Weights of a small mixture-of-experts language model, trained from scratch on English Wikipedia.
Experts: 12 experts in each of 12 layers, 288 tanh GELU neurons an expert.
Below are experts of layer 4 (counted from 0) of a mixture-of-experts language model. Rows are named router (the router's row for the expert), up (a neuron's input weights, with its number) and show model dimensions 0-223. Each number is 128 + 24 x the weight over its row's rms, rounded and kept within 0 to 255.
Before each expert's rows: a language model's description of what the expert responds to. This comes from a sample of Wikipedia text that the model never trained on.

# expert 11
It responds to: Early word pieces and common adjectives starting a word, such as rat, im, un, pl, different, long, open, high.
router [ 83 117 161  95 135 140 128 124 139 148 124 139 119 121 140 128  95 154 166 118 121 118 105  82 133 126 104 141 164 115 144 110 115 184 145 146 163 136 131 137 114 107  96 135 114 138 150 108 117 125 175  95 131 145 131 132 141  97 117  86  84 158 147  96 140 157 107 127 176 182  87 135 163  82 115 178 117 124 115 145 159 120  97 120 162 127 133 114 110 154 119  99 178 115 142 142 112 134 134 114  90 131  97 125 133 142 136 143  93 146 145 116 143 113 124 121 101 151 120 146 127 167 110  99 113 105 101 135 141 165 106 151 122 168 124 136 128 124 129 138 140 145 161 106 103 121 113 113 164 137 158 106 121 170 164 144 112 126 135 101 108  97 116 111  92 126 129 138 145 123 143 158 129 117 144 125 103 145 146 131 119  89 183 167 119 169 122  76  63 162 126 143 111 145 147 114 130 117 101  73 149 115  56 147 161 132 143  89 126 164 166 145  93 115  75 107 135 145 151 145 145 114 133 131]
up2 [116 145 149  93 130 127 106 135 128 150  98 103 135 127 128 123 115 115 114 173 104 142 138 126 121 172 115 141 149 132 118 158 118 113 130  91  60 153 140 117 163 136 135 114 129  92 164 150  94 105 157  95 135 155 147 163 142 116 152 127 120 160 138 161 106 140 136 172 122 150 114 121  76 106 177 125 127 154 128 117 138 135  90 160 110 164 123 175 150 139 117  98 114 119 141 120 128 110 151 123 164  99  91 121 107 145 125 132 139 110 142 143 163 153 139 114  89 178 154 129 106  71 114 132 102 133 113 107 131 147 144 131 105 163 109  92 140  96 208 130 160 104 112 114 154 163 167  99 136 185 116 110 149 160 135 139 147  85 137 131 143 142 139 146 133 167 109  99 112 124 119 132 104 144 147 137 126 105 111 103 130 151  94 158 108 121 122 134 121 129 171 143 141 145  84 119 111 162  55 146 147 156 123 126 128  97 113 105 123 118 151 102 134 160 112 110 106 157  84 104 171 122 139 144]

# expert 5
It responds to: Sports biography vocabulary such as debut, season, played, game, career, Cup, plus numbers in season statistics tables.
router [ 89 134 105  61 117 165 139 133 130 148 134 124 120  82 115 131 167 128  85 149 118 154 143 117 157 151 162 137  88  92 120 114 125  88 148 167 156  95  82 139 120 127 170 133 127 148 122 107 121 189 138 137 129 111 130 127 113 162 135 149 122 132 150 152 154 127 121 127  73 138 136 128 126 122 173 110 101 164 119 142 114 116 153 147 120 109 121 147 113 121 153 169 192  83 147 154 118 116 121 135 173  89 147 120 137 131  87 127 112 124  78 131 142 122 143 136 120 121 151 116 115  99 113 157 152  73 144 183 116 142 134 122 134  91 105 123 134 113 108 146 177 148 118 107 107 125 121 173  61  95  80 113 131 137 137 118 133 130 170 102 102 142 140 142 140 156 119 133 167 119 124 140 147 120 108 135 134 178 177 120 110 149 120 114 101 127 127 166 134 121 111 124 145 138  98  98 106 130 177  94  99 110 101  78 154 112  84 148 147 121 118 109 108 141 121 133 113 128 123 150 118 105 135 114]
up2 [150 111 157 127 114 137 117 165 135  98  96  98 145 140 121 122 155 133  87  84 139 141 144 134 136 125 111 110  94 135 146 145 142 132  89 147 157 149 112 156 194 141 142 118 123 102 111 148 112 107 151 125 175 124 160  69 116 171 107  96 120 152  85 106  93 123 132 145 138 137 137 162 127 142 138 151 170  91 124 128  99 109  89 110 126  67 128 121 101 131 113 139 146 103 103 139 162 105 154 157  90 161 160 122 111 101 128 133 118 118 135 177 126 156 111 127 128 129 148 152 136 118 113 116 119 115 147 185 100 126 134 141 169 116 164 130 172 117 122 124 136 140  80 122 121 168 178 102 112 137 143 111 130 115  98 136  75 104 106 155 162 159 130 106 136  94 118  81 125 106  87 135 134 138  91 126 130 114 181 134 137 128 119  98 146 134 116 185 158  99 108  83 121 125 127 102 122 128 164 176 104 117 159 114 145 116 114 163 142 110 150  97 129 146 116 143 102 132 126 163 107 155 135 120]

# expert 9
It responds to: Later words of place, military and institution names, such as War, School, Army, Street, Cross, Operation, River.
router [102 105 114  92 110 150 126 134 125 128 119 118 122 166 113 110 143 100 128 145 145 155 121 203  98  85 131 166 155 114 126 131 162  98 149  78 126 130  75 112 130 135 125 114 138 115 116 121 112 127 125 164 134 124 140  79 137 144 133 148 145 137 119 117 141 154 117 147 121 137 152 143 112 170 174 138 103 115 159 120 111 152 174 151 153 106 127 113  86 142 133 125 120 101 128 163 143 110 132 134  90 115 105 108 145 143 174 149 148 157 122 111 122  96 150 133 132 187 118 113 129  64 130 113 117 139 148 157 110 103 117 113 136 135 115  98 111 151  97 117 126 121 135 100 189 128 108 138 160 117  60 123  99 125 127 208 125 135  98 159 124 127 115 116 134 131 120  38 142 114 108 110 159 125 117 116 127 105 104 139 151 148 102  85 118  90 114 181 125 139 133 114  93 113 146  97 159 142 113 125 120 146 138 110  66 141 139 160 144 111 125 120 134 136 144  87 119 149 104 136 148 117 123 122]
up2 [153 100 135 124 102 164  60 161 124 156 143 128 122 112 129 178 137 113 131 129 143 138  94 158 120 144 140 176 139 130  54 119  89 141 112 134 133 148 149 123 109 122 140 105 120 136 115 161 120 117 174 123 108 148 104 135 109 162 121 100 130 119  90 119 133 146 146 123 107  87 118 164 160 157 201 164 129 136 142 124 134  91 118 115 138  89 127  93 101 195 134 141 164 126 125 114 131 131 166 118  76 158 110 115 119 117 140  90 143 148  74 137 122 159  96 125  99 150  68 100 152  95 111 132 156 134  94 136 141 154 120 119 142 155 117 144 107 131 144 143 156 143 135 162 139 141  87 130 122 101 172 144 133 147 107 153 126 138 145 163 114 109 143 147 111 128 137 159 121 100 130 131 158 126 109 140 133 109 143 148 104 149 115 127 135 134 131 119 134 122 160 125 132 117 158 128 134  90 103 103  90 105 134  78 170 142  70 150 186 133 133 123 103 126 126 171 139 130 159 101 115 139 153 111]